Below are experts of layer 3 (counted from 0) of a mixture-of-experts language model. Rows are named router (the router's row for the expert), up (a neuron's input weights, with its number) and show model dimensions 144-191. Each number is 128 + 24 x the weight over its row's rms, rounded and kept within 0 to 255. Numbers have three digits each.
After each expert's rows: a language model's description of what the expert responds to. This comes from a sample of Wikipedia text that the model never trained on.

# expert 29
router:086161145154087097155119090132120106157122184147133089135135142055147141146143149134150139136086129063149169131131079137113150128131126131155130
up0:147125091124081124129149157141106104141105124139109115059164141107104165108148142113148128112143160154112104109145141124089112107144134126070149
up1:103127086099158104118073101157160136121116132145123109101120131078154149101155110100103154121134111139159145126112119129128142180146103096136122
up2:130127115143103086092138135125157132141124114106136115134103147141129151121091121120099104136125110124113142116167120112147089116155084130091132
up3:142148164100131121141152115121142157143125137109110129122079107139158093164121128162113118132124121108129088118124093114136145109139097131175127
up4:143148126146135103106140101123129123121141117144150113165120126165131153164124113153163133118130113062151149067113154131106116096160099111133150
up5:115109125142145098139148129116142092130116127131141111142147120142104129165124103131103114121111116140112082166105143102175139184131163103137140
up6:068101132132123081128117120100109064133159150134164100116144121130121102120145132125117122150096090124090118129101130149095126116126158135131115
up7:064143119149120146150070150181137107142111125167145147113125120123114139118153112151134142127140105097160117177128150110097174092142108126116167
up8:152120113158125109130121132113140094074123075125117099100127129107145131142132129097093091154114137130144117122152137100141110131119107109127138
up9:126119141155122140132119128127161147152076173121117146143157092163148162109124127142120134138084134107095131137175137129134128160133144146153077
up10:125167144112125113136119114165149150132128164151088097088121125169133146135105101111117172127115103139127100112131098124124120125153135190129117
It responds to: Sports competition terms. Nouns about contests and results in sports and election articles, e.g. Championship, Cup, titles, Grand Prix, season, election, silver.

# expert 30
router:090151144163119119142097114105129158182080130128154072131120164140147116163157117127073136133105115111115141102114082116152139085133132141150134
up0:128143155134127163109133168143131090139107112117157152080091103065125137122119118177131137103152103118119187146120119119112098121138089144142171
up1:134146157167102166116123133121118171157138084152094127126132167113089133153135137158141101112112131103148101146120104096105117127107125114096141
up2:118127136126156100073126134127131164145122125114118120140130107110156094109124077117134117137155091124112143146082141142151121120125152137127106
up3:118115068105121132173111122104119128113122115117165094123145118151167143083131138107131112173108110112172133141143131050084104110120128142128085
up4:150126114127110102125122114109131137113081128119162150150136137117115090093112134155146168115108103157144089137116138136107109104113057148127137
up5:151141101083127131124127124103121158098179149132162102114140100139100112094094128133162139161127170127121149129126091169116114101129121125108097
up6:180158170163161100134137124148162151107156089118138127116129136115102156130216110131094118103143118140162107128141095121093113100148094124114111
up7:132104136146117138206137119151080158160104155147110094103102145104148125134145132144139092120128166098170117128121138100113136140132142125098128
up8:151108140125107132093154107137155109154151119118140125132116116101153112120098111110099139100138121119123122135078090113124166105145129178138119
up9:142097150103125112104100134152130115129118114141142107160127174110115129134157127070100135140142123145177106107148142146132118150139159144173146
up10:165116125153155151121137164122154128134097150075113127152153118148112130163116133141124114131118115131094122143150106134108115169160129120125100
It responds to: Commas and digits in lists. Commas and closing parentheses after birth years or names in lists, like born 1970), plus digits inside table scores and dates.

# expert 17
router:131153148109104114121132119171144114152112121077120125108145166107127130119143118144124136103152135175129130129128146076121122106188131109135145
up0:158138189162143166120121091134119142096106120114115115087126154152139131147129109121137113078142114088116118115161103119136099128157108175117179
up1:118121132136108141141159148102111096081124109129156127087166144174122122104117129110103109129129140135150113114118138102108172166151155150124139
up2:140128182141123122129091151113120166089134133119141106126104137105129111144090143069149126120077116116124136119151112143161127064122097120120126
up3:144157127136174171168131114121096140140117123150133126124125080147157111130098164140135132179116090090140144135138099118113158136114119126119128
up4:156173102146157110125121107138150142098095147148150115095139110118094131132106112092109122136145137086142134104153129133074101144170155107119099
up5:143115159106130134124082132099121138076138132159154145180081127125124160134157152130173095119113094130096141081131113166177085152171109131131140
up6:147129127112107108142138151137119032109104117079129141131123148137157128111168136126133147112175125129143125130089116151123113146173152132121128
up7:113136099178126111148141126107093103135144102156113188106155146118132146123135091156068130102158119151160148126125105177115104112196134125140110
up8:156154123135173109146126149122151075086098162149175130086109142171120099119100129115124114166108105141109119129130111110120136149158112150108113
up9:143122146135149162153147119104149175144115085147109132113108126098143080111152118122105139127125098090134151121127144133131088075126158100158172
up10:178150143171113100137120159138131134124130119139154141180166128144148145133150114129107147109165148104129149146129107106136135139115102125104128
It responds to: First names and initials. Given names, middle initials and abbreviations starting a personal name or title, e.g. John, George J., Rev., St, also etc.

# expert 20
router:093130129153110139145147116148136066179124177153175130108129147134138101136140113152131082136118117101147134105127126106130071129152135121147133
up0:096133105097119153141098169150112160117116098136109136117140137140088132073145152159141127126138146103087145112128138142113168125104173059155098
up1:130103097154147130106142105134126105118145149114114120086067143113127123102143144119097153122150134108139133135098130124132192101121146142138140
up2:172102105180083154126151135155123105065101112147130124069130106124114136126124116134148157120106114140123143113119145096125107158099132139127123
up3:081101137147059111123096112158158141160124156139147112133119104152116091110121121126106175113100116099104113143081143088127117094160152150144148
up4:127070131127132148127143122085129091135103100161109168138137180137136105132136076120093137169141123109129155145126132088152137132130134141133101
up5:111084100139085113139124120128126152121150155126136137123113136111113112135121095150117092155112145172126099094137148122155101156190123140143114
up6:132115122123160126107159145051112123088139096099142118122141092116173086132099129144130085168162154142144123148130140135127137144084157151078138
up7:123171179112121128126172151126131114120186154161156115158113147117135133121149101119148108097135150134123100127082127074100127152099121119128078
up8:118120130147109166141159118117103106126114129157181128148138148187144126099164128112132134101121096128106092125096114086136156097133113159087135
up9:113110092140132133154178100128134131098057177118116132089095136122160091107133138147151160130131092105120123109152119157131141134132109154145131
up10:151131120117127098106177120110101098155134116131137117132164167143126121128116116134141130110172116111154135119115091129136113206089054159146166
It responds to: Clause-ending punctuation. Commas and periods ending a clause right after a noun, including quote and parenthesis combinations like ," and ),.

# expert 40
router:123165104132124123139115126179117120152129123127159098087111124165177127137130120138133127104129104121147163109102120125161131120148150134147103
up0:110154096160111147151140124097085121106095104158149109131138170117148167119148069120137136132107132112088135136097095116091118134101101131185104
up1:128140164157150137146141168105192147094108106159123142149119144139159140161151128147132115091126150144099143148099177128105116112153102153096122
up2:109100110116132131082137153141184140157164158167135074149108163129152161150133128117131139136106108145084149154119099125117166118122099129147103
up3:107129168107156147129171136084145137113148102151122165132107097145131125130105119128120112113099113139122129175069140107168117085117106138114143
up4:140127102146133130118079091137097116147125082141131162081137174086118158144134139122111180099141150103178105155115106110149117106156122139088116
up5:146119125107137107142124138135155133137109115152127150147109124152079115142125108120109144127113102105146136149153121124143115122179121120080132
up6:156115154133146145126122121125146147134178135123159079108101118118114154159145107150079089123137151125118123105103140107132090107114130136124127
up7:137114133095152109122094161119143115143149163194080160112137122124114131158132137158108113103109132127126100119105142101119096136127089155111131
up8:137129106139147095168152150084137122124146080097111117127134099146178148172095135131135113106130143147102131154139164158111167091137055139118097
up9:117157093138155109137157149113102156154146129152133081077135179126120133147138147103094147099120110120128118081115156085138175157124125114120099
up10:158132144171114153132103115086131115119135107160100173101132132168142141142109125135145110114129132170113102104137127117144151097131144139154136
It responds to: Year digits and centuries. Final digits of years after 19 or 20, as in 2005 or 1959, plus the words century and -century.

# expert 61
router:104125126153142157140137101153162097135085116145133105131136161101127115145150147170099123102141109145133161119097108110142117114156173109171108
up0:098137112098117106111171117106145109125165176096159118108130137139122127152100113114170161100108122162099122128146120145091162096138133154135135
up1:135138138124186111135141112137148101149145118137177132157151138102124117136120123142112049133136130113150120138132129154130118104172155117114131
up2:155102105154148131081125124103133148142154083138128145139143151081122131122143131147126127106131196127141136148096087116142106151127121153137155
up3:090112124141163124149133060136110105145106168140121145114122132125111107120132099096085132142064175114119111146169107102131089161106146116176097
up4:153118112151113097120092123146107152116145120096124113077110160095086107149171087110150109104117128126130137150140120079132096141143112103094148
up5:112111104145137150130148124140161106124118142147145154093115107202155152117167125124152130088140119096117112132178129133137179142152164128154137
up6:081141109096137142135105059123075177138098126148133137140099176119170144136125125135116165109130120134160138165111152103125092118114131101133124
up7:148096116087150117155132132146113078124148120082151120103177121128148153102122110129088090093150108126166140119118144109126088163162115154099149
up8:156130107102095113153130125130135098169118108101115148171126152144124103131151140130117139164116071147154124137188089123134117120134118130106130
up9:139157166142115120141093152151083152122078135119148176142102128145142111182115129141128120153140089095142132170153116120133141126120093144142113
up10:097102122151140114124129105107134143134133104170154099149170129116159127130113138125174186124121157172106155124087136127109139134101115139195137
It responds to: Single capital letters. Single capital letters that start abbreviations, initials, gene names or math subscripts, such as "M", "A", "U", plus taxonomy names.

# expert 42
router:104134132164161124149115151116127120130086124129140113107138128124170104108175176129123131123132133146149156145118071063121122129148147106148079
up40:142111086124157110167091099171129128152111119140180163099146148168177141125116128134120156086117116142181146099150122151112114096139152118150119
up41:068149162124144171107150159085141129123110157125156113139098151123162115123126157152157147136120134122113119099080137133110153138110161132112121
up42:137116101145164090122102146153141141133108119155156138110139100120135102144126119120099152134145141135118086147122079099167108139114085127135146
up43:111099090171104123142159137063143141101183132132148086124107104171093076160171092103162134156124151125129140116149125108160120158095170107107158
up44:119062167158144122148167093167129115116088136135127133137133144119161095104113184111131117122094148142110094151141101134109098128146139147151115
up45:138138135175149142116116118119091102098126104137109159102101139108144088154166163139164136112130140128127163069106145083163092182105131151121124
up46:185096141132120170128113126113133098160100117141090138135162158117103115149113100092144110152118089123184139138124135110129141141157116158142120
up47:117107093129147155082147145145103137085116125110137116114154088120070125144105120161119106068127138127124105128109150109132074128171163109163158
up48:131145147152124149168085122131178151112139091138092123153131146158112137139091159091146082140126114132142133130099105126172161138127102125167080
up49:109102128151092084116118130141144144138142113133124079122123162169178103070077150107119116123129136098116166115109087124139159128067107147086130
up50:137101111151143136163113149097190157149088155111108125179141117139128149101113113122137112140147124123102093119068118122117126123167109146153154
It responds to: Word-ending suffixes. Final syllables of Latin species names, surnames and place names, such as um, us, os, ington, ale, as in Calligon-um.

# expert 33
router:109156170190117134085144126184122116147123135122104113118122142122187146192123123144119108159165108140149134095142118108116110103155154118128127
up0:102115103142141206099136154128144115118124128144083132111128138120128145130097125138132126069107128145122153123127092108082130101147118097120111
up1:129101114136119137087134138132121125135131139139117147124132107099140141125158123133157115142108138121105149141130083100119094146121118140087140
up2:111154136131109113118169114103104110145129171132132140123153099088125143153146113159174118080177140093119156123109142096120104117112116102108121
up3:091125153125136098124072112142114152114165124166090173130125122118127129138181103085136166154171120130105149127118152105112162147146146146153151
up4:144167139132120098130127133103147114140103136144103116125142153059112127121099125096142096102136161101148099142164140109111152118146124094135122
up5:127151105112163138135125111123107141112127157073141110162161125112136118130111120155147131163163073128124146139152151114155145119097114092134161
up6:118139151129128157117121113176111148164175100105109107115115123112105110146087115100132130156121086094095134123138162126106137118163152091121071
up7:138123127191125115126109126171148152096147126067170143100100152117158120116118144138139148093158160138115102107106142130144122077108089104163093
up8:136131150105125114108157137141119173118117164107143107109124127110141176116105134103106119098148131116109103127058084170120135104148132161160115
up9:100116138158101099151191125134116160116134152142143083099209159110084116110136090079144156123148122109105134120097112117121108116109155121124156
up10:116156094117146114108101104120145157135173135123125141086106096170144075200186156115114134122149128133159152140125130101162079173095147138083129
It responds to: Table and list separators. Pipe separators in wiki tables such as "Total votes |", plus list dashes, colons, semicolons and line breaks in list entries.

# expert 11
router:109136115160109110142130122126131158147105153111149113106119125116155145146150157137132134121097144152115156094128104134124147119147149126168133
up0:158143155111104149142116108146189092143148101124170073136112136120079116119141161158092096118124116145083118155131105114157141150101129125157104
up1:152136101118150136090127157143145128143162158123121139157138143179154127142141122108086167103132129121151115160113119125123141104116107109129074
up2:153133130123132077109136181140151152140159087111127153136095179136098133114112141130129093165170127141126186159068140096163115149174114103115098
up3:173145130138141107092141119118155146148083144160189148086122146126172109124167161163099186088125139141126123081115110154117099139137139135124130
up4:096081123143067101140088098109136145132121120148135108095136133150127127119112104138160123122111120141110149184103093168124137150144113118125111
up5:099127120149131151169102100171102134090134163175121144134154140117111126155136129120159136134106138135094147118152155123119131114106127129131157
up6:159093131142126141119088148128132146114120091131119172141159085118128111123137165122144117100134109131136178121119091106132103134126145155126099
up7:117157146155145131103144140120138127180151151143114145106108111120129085096124129125136142111117112125138139102152115197091124165097102092114157
up8:072133147148155154133107129176134104118144084109174086139182103122116112129155112102139094134098150115148158105121134107170213112092109115201107
up9:115112111111139078152158132153102110157139131160068108120143156163105141089164170132142111110111126092122092118122141088113097166132118096153132
up10:146105110135153158159126126124109153172152149131106149098083098111136153115118122188103093147150125129089138104130124132116117132122127196099097
It responds to: Descriptive attribute nouns. Content nouns naming attributes or categories, often infobox field labels before a colon, e.g. Website, Genus, Coordinates, species, Rank, wavelength.

# expert 50
router:059133103171131048141094128100149133135112139102154110100108122105181104160144117122112140100104100146093155153092098124151097121134089142129115
up0:125097114121106127110110145134123107139148156119136124110103126184117108149117091145157134148121146093157111098111169108145147144133120170120121
up1:141137121199096128143157134108112113115151143168100127137129145097143069142169131111130156078146128134121123095129083129128122133136121145116126
up2:121081121138170137180097139153132138156101096121123146117155133124104103107122125118134110127153131129103145136148142097121115104142100138150119
up3:138165157144151115114130130153104118115063162151130098123108170167132151145096092090088120172084142119133122159168183160108162156119142128128159
up4:138134110131130128153136131161127154185130078116124104137135153117125111076159147153125146097159113150104129149177109083088102146129135137144137
up5:104135139097118130089121120149111128156105135137109084095086144092088137101146150124130126153150111126121083153130143146098148111117111140105153
up6:155107139138167162154141129155087127068151130082116093136130094123133107140144178128131118123120119175148171132109116104156132095121107091106043
up7:131109152134151093141139161109120106105153087141133158156134119118112167183129141131118152120142129135106140090158150081109121137168122114096091
up8:090179114095140121139138069127156123105131126154126093107140105177087137167117170145146134138096111100143119097140118114131143119156132118141143
up9:126120107146092081122102106111129092097164143098141127179101125139138133093111145116145116150102168118096158149194127151171123099163132129139112
up10:126158127121079147187139167101103097137148098162137159136109140110105129167127113123142119117067125075108096138143159128146134092111118089121129
It responds to: Modal verbs, number periods. Modals like can, may, could, should after a subject, and periods or spaces inside numbers, abbreviations and election tables.

# expert 24
router:107123141147131124179099079114120080124110139137158124101113151081163128158142142132101114104101124125150146136129122121118108133144113111128094
up40:149134107097146132166130134104085137132111124102125171170108084143144085152108060131128105126117125129147119152104081121130106139187167116153104
up41:128134111174083114098131142098126096124133141139070157121128138149092129143146139118108084182097133154098103123146129146150133120132133097113133
up42:054142112135110087135114139144114131127089119166159136109112182146142104153114142152148101114094142149142118126140119090153136146146146132145137
up43:112163149123138109124142105121165128087136131153124117095135152124100120131088121106130132121148105151124140107119124148105119104155098138078121
up44:157099140130127103139148122085095095153144151173125124140142142101172097128097156128155107127121109115129157107122129097090140139114143076150111
up45:121111089087127108148063148134141125135127120136095090114165124134108161122120112130080163149123140138149096159100128182124123093172145147120130
up46:124148140137127112107107097149175095144156130083117153132090099099179141161161105153129086137133165129116102111142107095120113144115135146125131
up47:094116077099145128136097088120124120119118149100113147150119137145086152129131139151133123144118112126155105065182107145100095154124129142124119
up48:153132150144120148153097121141133117149142115117144127126098127158142124114115159089127143110117144181084099152105112109131110125118152120173118
up49:146135088132087174144111087134122125130186114147150101138083148143136139114100094131112141106159160122123136113168146141154106074128142135114101
up50:122112129155112167162144113093121130091114111133170132160144093133122120120112174160131098107161091113113131124147080121156089150107121134119116
It responds to: Foreign-name word pieces. Middle syllables of non-English proper names, mostly Asian and African, such as ik, am, ak, ow, as in Kal-id-anga and Ash-ok-an.

# expert 21
router:105145123132111117106073126170121156157098135127153119107145115104140122180103125134118143128068131124158128136091115115127113099186123128139136
up0:105123066100113121115122095081123154087091111135107140106143119110085112110118107136138159092108110164163082114118121120168111113122114131148122
up1:139122130140141162113110105143125155138134136092104104104106149069101160142132095110105155130081107143148092114111110085160085122130152141149108
up2:120096159128097137110125156121070138078097105133150126120099153137155139107143148147094171177125110131136133122134102124127123131158143144137140
up3:132109132102133128124144144112089156109162062135100130106139177140114114163111129105091154083073126119105121137143102083110114131161118124108132
up4:099126120107114104097124096141091145135117151096159151121109113143100158108177118114155104158107119067156102119129095083121127161159099115126129
up5:121113119137095106121133114147141166122156129104140113155135147108150088166076140132118171135063137131153140125101132168157124068139131122086111
up6:055152099124081139124124107159098165134151131138142117141106121101147102123127181140111096161118152133108139145175172092118146147121128111129126
up7:108106131167121096178121107137138164160113124137107066117134163175094134127153142097102138133174130120129116109103104156201123152138104138161140
up8:121104138121089111126144126136162076153129156173132145108122079128130076085155125102135119122099125106073102140139145105117168142125121151119170
up9:154117092117130145132137100086113107127141152148150131074108104108126115154163114155103125124144133132137125119136077163138134135137087098096172
up10:081138122101117129153125110105148132138147132127110129121143136156146086151163100104139129101109112135171147143098150131158155173079119170109127
It responds to: Conjunctions and sentence starters. Connectives like and, but, or, while, because, and sentence-initial The, They, Despite, often joining two paired nouns.

# expert 2
router:081123120186129094131105064156117092173101157079151120139147174129112132165127147087105154093159150125172145113132126064131120096143109094137113
up0:110137149089159147176132141122065114129140131164127118179163114113090132106083146163138103142108128112151110134117144112092127117137142097123153
up1:141111112144142129142105087138128138110121124120122149072160109111140115121160182095131117117125125167133139115137164098134127146154142078141141
up2:130167148143149106150125120138084092161125157096116153103164110118128151122139117111160102168131130143095088072104132105125120145111158126176152
up3:116103119177141156113097177123128142143138096160178151143131111122170109152151139138135108145132174166104178094123096148158104128137205102167144
up4:083120159107136085164144125174116110155091116140119115113106106107087117125078134135174119141131119091149141189113127101104152154092113117127108
up5:132120108138116143072118154157110117131133181079121096121140093123103121127123091108131116148138082153136135080132091117139135111146127124146118
up6:143146138121117146143130175116125110094137136092159137107154115102119109116115129086138115100123142098124105118133163113094112111139132123152101
up7:143135098130132115105142114097127163154138163127143135117158159114118154131128174153153140136132142064144106109118110136101147119118126051137154
up8:144129126139099130127105117132131091109156079070162164132167145135118120157154150150119140102133134134158147134135119116100115114137141098112161
up9:126110160150139132137133101138142139157171123095102170130140159141133154133120116149086134118149134151121110148068116124115153115125136108152089
up10:078133141148140112149094176150134103180109117126112132179140130148147103149115155173132135121138130154138119143120106132092156149121105139147137
It responds to: Foreign name syllables. Short word pieces inside non-English names and Romance words, plus particles like de, La, Le, and hyphens.

# expert 4
router:119157101119106117171104136131129104147114115132156098116107135111140140148108100142108130082146127133100116112096090122124120142140130137160113
up0:138127138116070147141122143091068164112102146126094129134108147137167149152109101147149120140148140105120118134185083162123120139112165081111117
up1:114116131152103142141106141089102122102093119149141113133147096193101153090121121125132112132129118104163128087144138133090135137153131143094138
up2:093107113137116122185100150139107124128130101123137082131114068084146148110099146129102130116152165111154095092146106165127102150121133155113152
up3:157163119099122100118093147143134098162122131119182132115148134129110108122121138165137121098144148125123092146153098081105145158126084086162101
up4:162132121130129103088123103113151132143177168144152091160139122119122175092096155161095125167160157089136125137118096135084157122153126158160144
up5:113147136102159144136114108125139134111159099166162077143148151172167142136128133107112142088122145139134143125117109119166123155125122138146121
up6:112115167152084109131114116134122160109125097106122158114141194109126115092144130112163101122145133164122106144156107121175150109149109118123115
up7:139101097140102084174129128115149160123112106162148133146132132093159154142104126127156105148147098142129097149146142105103111137137100148149137
up8:117161140132143119123080115130145154125094123139140134084148155147106141184116122108082122098151122157118125112112154170145148169125114078154135
up9:122123117138140161156156142117106093121144095105117101145097128192167087099117144113116120124164178114077122138135122129076122095133071141168102
up10:166105136140108095142131148157178119128131130122097116117130132145150100152120093156100140159119121145120089148113112139127181108125136121136102
It responds to: Digits and word starts. Digits early in numbers, often after a space or opening digit, plus word-initial fragments like pro, Con, Ex, on, in.

# expert 28
router:107153135130115094113132098111146120139126143145143048103121144108140128127176117121116109105123124137115139118127108133156131118135143111117115
up0:194107151203121123131174078133091105127144117119131145150153112141151146104115073139136139143117139118147146132148151154121123169166122153143147
up1:152123117111105118169101138127135146127090137162135120153101120112156109114134107105134143134096112133128113150174137102161130090108132150138147
up2:134101151149166134143147133145112078080184130130097138094139135116174141117142114125112134113103167183125106128113158145166143123113123091133152
up3:137114129120162131100108126133136130121117110159120102105160120106102145082123138130122101161118143138096117191131151152176111137084129103130165
up4:145109156125138123143112125155110120126108176165155130087159153140112122130119144116092102073131119120091104099110114149174152087092114136155098
up5:168115145133104160134063151122145132145120175144127111130113149132124126152126091124129099129088114119134096139158135139121103145162143119163148
up6:132172139133085128110124124137109134082136119162095150154127085110146118123179157138118092118138152112137102124124125080120116115141125129108145
up7:115152168127169091134153085112108141150155140182129070173150072165141122081122140106096103125104121082147170136127113126126121101092111145110141
up8:120118108135162116140136128148138115150139104121144149101120092115120116183167143145143127073139141169111179150107118130097070092151131098102140
up9:112134153137164130095106128121151140128124171122121135132116164098133139116149126090093106140114108125139095089164156156171100129167153137079108
up10:135139159098141146114131092157135157156124136176148092130153148120111147158112108131130152148123138097152145124142145146110118117185193120123140
It responds to: Digits in stats tables. Inner and final digits of numbers in sports and election tables, such as goal minutes, vote counts, times and points.

# expert 25
router:117118141171097104091110085155149088141120112140170107103130166086139107144153104136125134097133150145113127116097112131186107131151092149138116
up0:111139143098058077108110169130116130112123105140101084096141093117116111121100143117104161160088132158160109097142123087173117129143127123177132
up1:144177147142116118160122105149136139112112045091140153125123145115104129116114129095103148120160099095130081114101071132145137091141122118140151
up2:081135138134114127126140155145097110149143153167150152089101113147142179146143122084126158135114149097132115137119127133100129105128162113081111
up3:111146128158138111105092139100191119090134142113110089097093153115146132160111100103113145101160116117145104101118153175123103177134103147110129
up4:102103129140145124075136132119126135077150162101177124112125105184134115139159095138132072120095156186125105142108107128155131114159115123157098
up5:109124099111107084125105118138111109099154157120129089119115141117130124107139144118117112131125125103102154075105158142164071118123112119115104
up6:123136119129121113139122156139089091171163178088155090115143153141131119080153110109118119151153148156126129139110113105100094130138102173139135
up7:109117162109137135113181150149083115129145123138131136138144117092129104125130163131128109147133150123115104154116154123115100122129107110123148
up8:118144102133130128104116154171108132113106146093140123093143156146160112185144094153105139140156156117128164151167155104141048136114102155136103
up9:121091151150161145111154145137126122078117113115087121155148122128174149096124071146120154155159086143150121116106097084111127165171083164157124
up10:147099139131116143075097113143135106107140092064099121116132123113156133133127105126183125120118126098135121128113119122122126104122154106123099
It responds to: Chess moves, word fragments. Digits after letters in chess notation or catalog codes, like Kd1 and C2, plus mid-word pieces of rare or accented names.

# expert 47
router:118158131141107142109097128149169126150091138093143111129112180133136065099127122109144124127156114117143137122095114118113117109166136104143117
up0:145119115149125128124110134122095152130127167120152169135132109099165128152136133118128150083126121174134151145071103093156155095126141115084133
up1:135102127156104154157142156144130182151086121170141151129189098159161161138095104148131165134137156151179129133132129124093130155149126095089127
up2:110149118101098143135107122117126125136084138149131082163111070113090110118147139125141149094108147125136164106095111130123092171094101155117144
up3:098143157125091088141114101144133134138122120080063119127126146150147147151134176112157108139145158124144165149112106134130108127140145123145146
up4:152121159161161152092129171086125124105113150111154163140100133085136118118125138130118151136142137120135144082116134102151076140168137081133172
up5:144143154121086083138156099125138157102140177086151146097146122158120138134129151099120085148123067127128083127140155137166126133126191137128158
up6:126127108135120146077105051132126148124145137143134088133122121153139119106121130129104147137162098142156141160116168140097126093086158123140126
up7:128150121117117094180123093100118144138147105118152128143116131172149112097099136126116105127093068118127095120122147078157115120109144147112068
up8:121129126120123130152078152122167133145100128150164109121146109100123136117142137120132096162107139133127121113087132138135125164123142117157162
up9:107099142115095103133119146127119128124146091121126127139101109149122086169094114133087177167125131113120133154107135131131153127154120139133166
up10:132167114168116147117130121079173132146129089107112116141132142089135129176140146163106140144133137139098150132124146107114183105130158144110164
It responds to: Determiners and possessives. Articles and possessive or demonstrative words opening a noun phrase, mainly the, The, his, their, its, other, these.

# expert 51
router:094171135144081086162103109168132127151150147124139119088130141122145128128157165150100150110091103143143134121137138091143131118156117127105132
up0:109131168147158110109182094149099154127113123156093169114084129149123143091153081151121139102146095156094110132131130137112134130136124123139149
up1:099144168146142135184145141112116177146098158124169185082109145124122115126094159134163162097108138099125135104121123088185099118116162093176142
up2:118172106173124130064164146173123107140101159141085120115153116108135102079092085104142125109135115139111117142137113119144119101137154136112155
up3:128150129125122126125140120150144109142135114181103142049138110115123128157120133142170098121077164125129138103150084108115166150161133137139096
up4:087131125127127127094086113121130114120125095123112143107137104141124166148104130148131151113160170082127109134089109166132155128089129105144146
up5:143111183142098092129152131173109118110115107129171104185100160142142138152137131093129191110109158108128124101099093115173152106134160108122117
up6:108164138128094110160164124103134116095113165172127132095153127105115133135145108123120155104125138078122132127105129125142134107170107120130147
up7:141139106177171112095144116145151122169139122120118151120116188135133159120113127157119170149111171144104146135091151097166165112148088095134093
up8:095152170098167145141157117126084131119133107149085105123069150095121099146113101107111118151120095172126139130105087113121143122130156095080175
up9:129136131121121149163149125135137119183143099111116118123134097102128145163114158102115143130119118102107149112166180093130107114128144173143141
up10:159086131126137116124122117152143141096159095127149148138133089154137119147138130134110108135134098119075127134109142126123104126145132152129114
It responds to: Foreign-name inner fragments. Middle pieces of foreign words and names, including Khmer, Chinese and Japanese script, such as Wohlf-ah-rt, Cag-li-ari, Sh, Kh.

# expert 52
router:099136148160139102137123096109161114136125145152168115147163134138127125119216121123113115136124140131114134125063103123162101105148122084153107
up0:094110077106135140145155112094127118109166132129143109125114134114132113120168091085130104121160174102136143175131121143121121144135132151119078
up1:132143113137122065113145105142136147128173155092082066137108124133126121123116162110136085118125109123120137149147137123138130094115151145133128
up2:066128106137108125115155148109101120136116139134127155096104082152116150173139095146137150129118122133110131119099178135155103128118140158138144
up3:125127089133176129167155115085116079134171123125174177126142145123127158133152131108145145120091133151165133151119151113138086083132115125158158
up4:114096117142154121081147126109159099160112164096127098141149149103079133165110169166128168118140138124144124076112105122097148176128063132122105
up5:151125139142077123161126132141128173135141120163135138148154135147123139149145106137126147116137090170150151120099149116149153114120148145129120
up6:096140137180137120101161146083161134146121122152144115094096099101078084133116085184161158140147129188110163142122128151123111119105108118160104
up7:151129129093103113163123125132143133126100092129113127191168156131122113157183122197127097126140135192114154092139139140080146107138162132095165
up8:105103125142144121137134090141097136139142084136128083105125124166090107145132103122119112134130101106130136121145150084154134175121133105148069
up9:103127146150143066175084149124111082131164138117140133094129106146156105126158137141118173141133114143143142109108084102184143153094106136168108
up10:104111149118117098155158111106141117115138120123161139137149130161097099133142105144127120155103140163098143132131089148124091098111132164138153
It responds to: Table column separators. Mid-row pipe separators between table cells, plus semicolon list separators like —; and ); in citation and results lists.

# expert 53
router:113134112159129104118099151143159152119116197147115078129128147126198117129198127120093127120077162134119164130104045123138123111152132091145101
up0:196132146137145132120120122143113123148118091110140122111165127144153108082098177086147126138133142127126113175151116123109154153075120151143118
up1:166120105139135128144193130141170135104127154151109114162129090133160103109075165137090112151149161133134139074161159090161148132141161104107144
up2:125106115142160122116123151105066136129097120130074084117144140138154145169106090101089127162112139136132105131092103124092094136144128153117130
up3:109095162145176105132161141102154121141147153171182145126115150098076152119139166121105148125110121153114160135127124155099135093137139103103090
up4:110095146102098137131111143105197147146099105144100126142066110136152124140128127133129151145138120138119118118141111159096075124122136111167108
up5:150152129171099117144096170143169170117140116096132117167138117108156133110139150138139127141122155130144147144097122103144136157120101120095100
up6:108095146120129086090112126112173104110123087130099087088141123124100127140119149108120122150113129067117127098139086162110139079112128099161088
up7:126127135131123162161090130134112140119116127087181167119179084134128141132131125130112139146077121157126127131119085094097123096125160121133163
up8:134118098132090126151114131139135131132113094128151118081108121135118133063126122119117137144131150086143125142148124122100111129132152129124126
up9:149151101134153136173089140096129117131130133116147125138119109146154132108130159135154164120103163119124149134157109130122131106135125104128105
up10:141121141132135137140122162089169119142126134113071103128087137104129130168176139141115154143093143096055146106128114178108125097132125128129157
It responds to: Table cell symbols. Short symbols and codes inside wiki tables, e.g. closing parentheses, dashes, N/A, minus signs, position codes MF, FW, DF.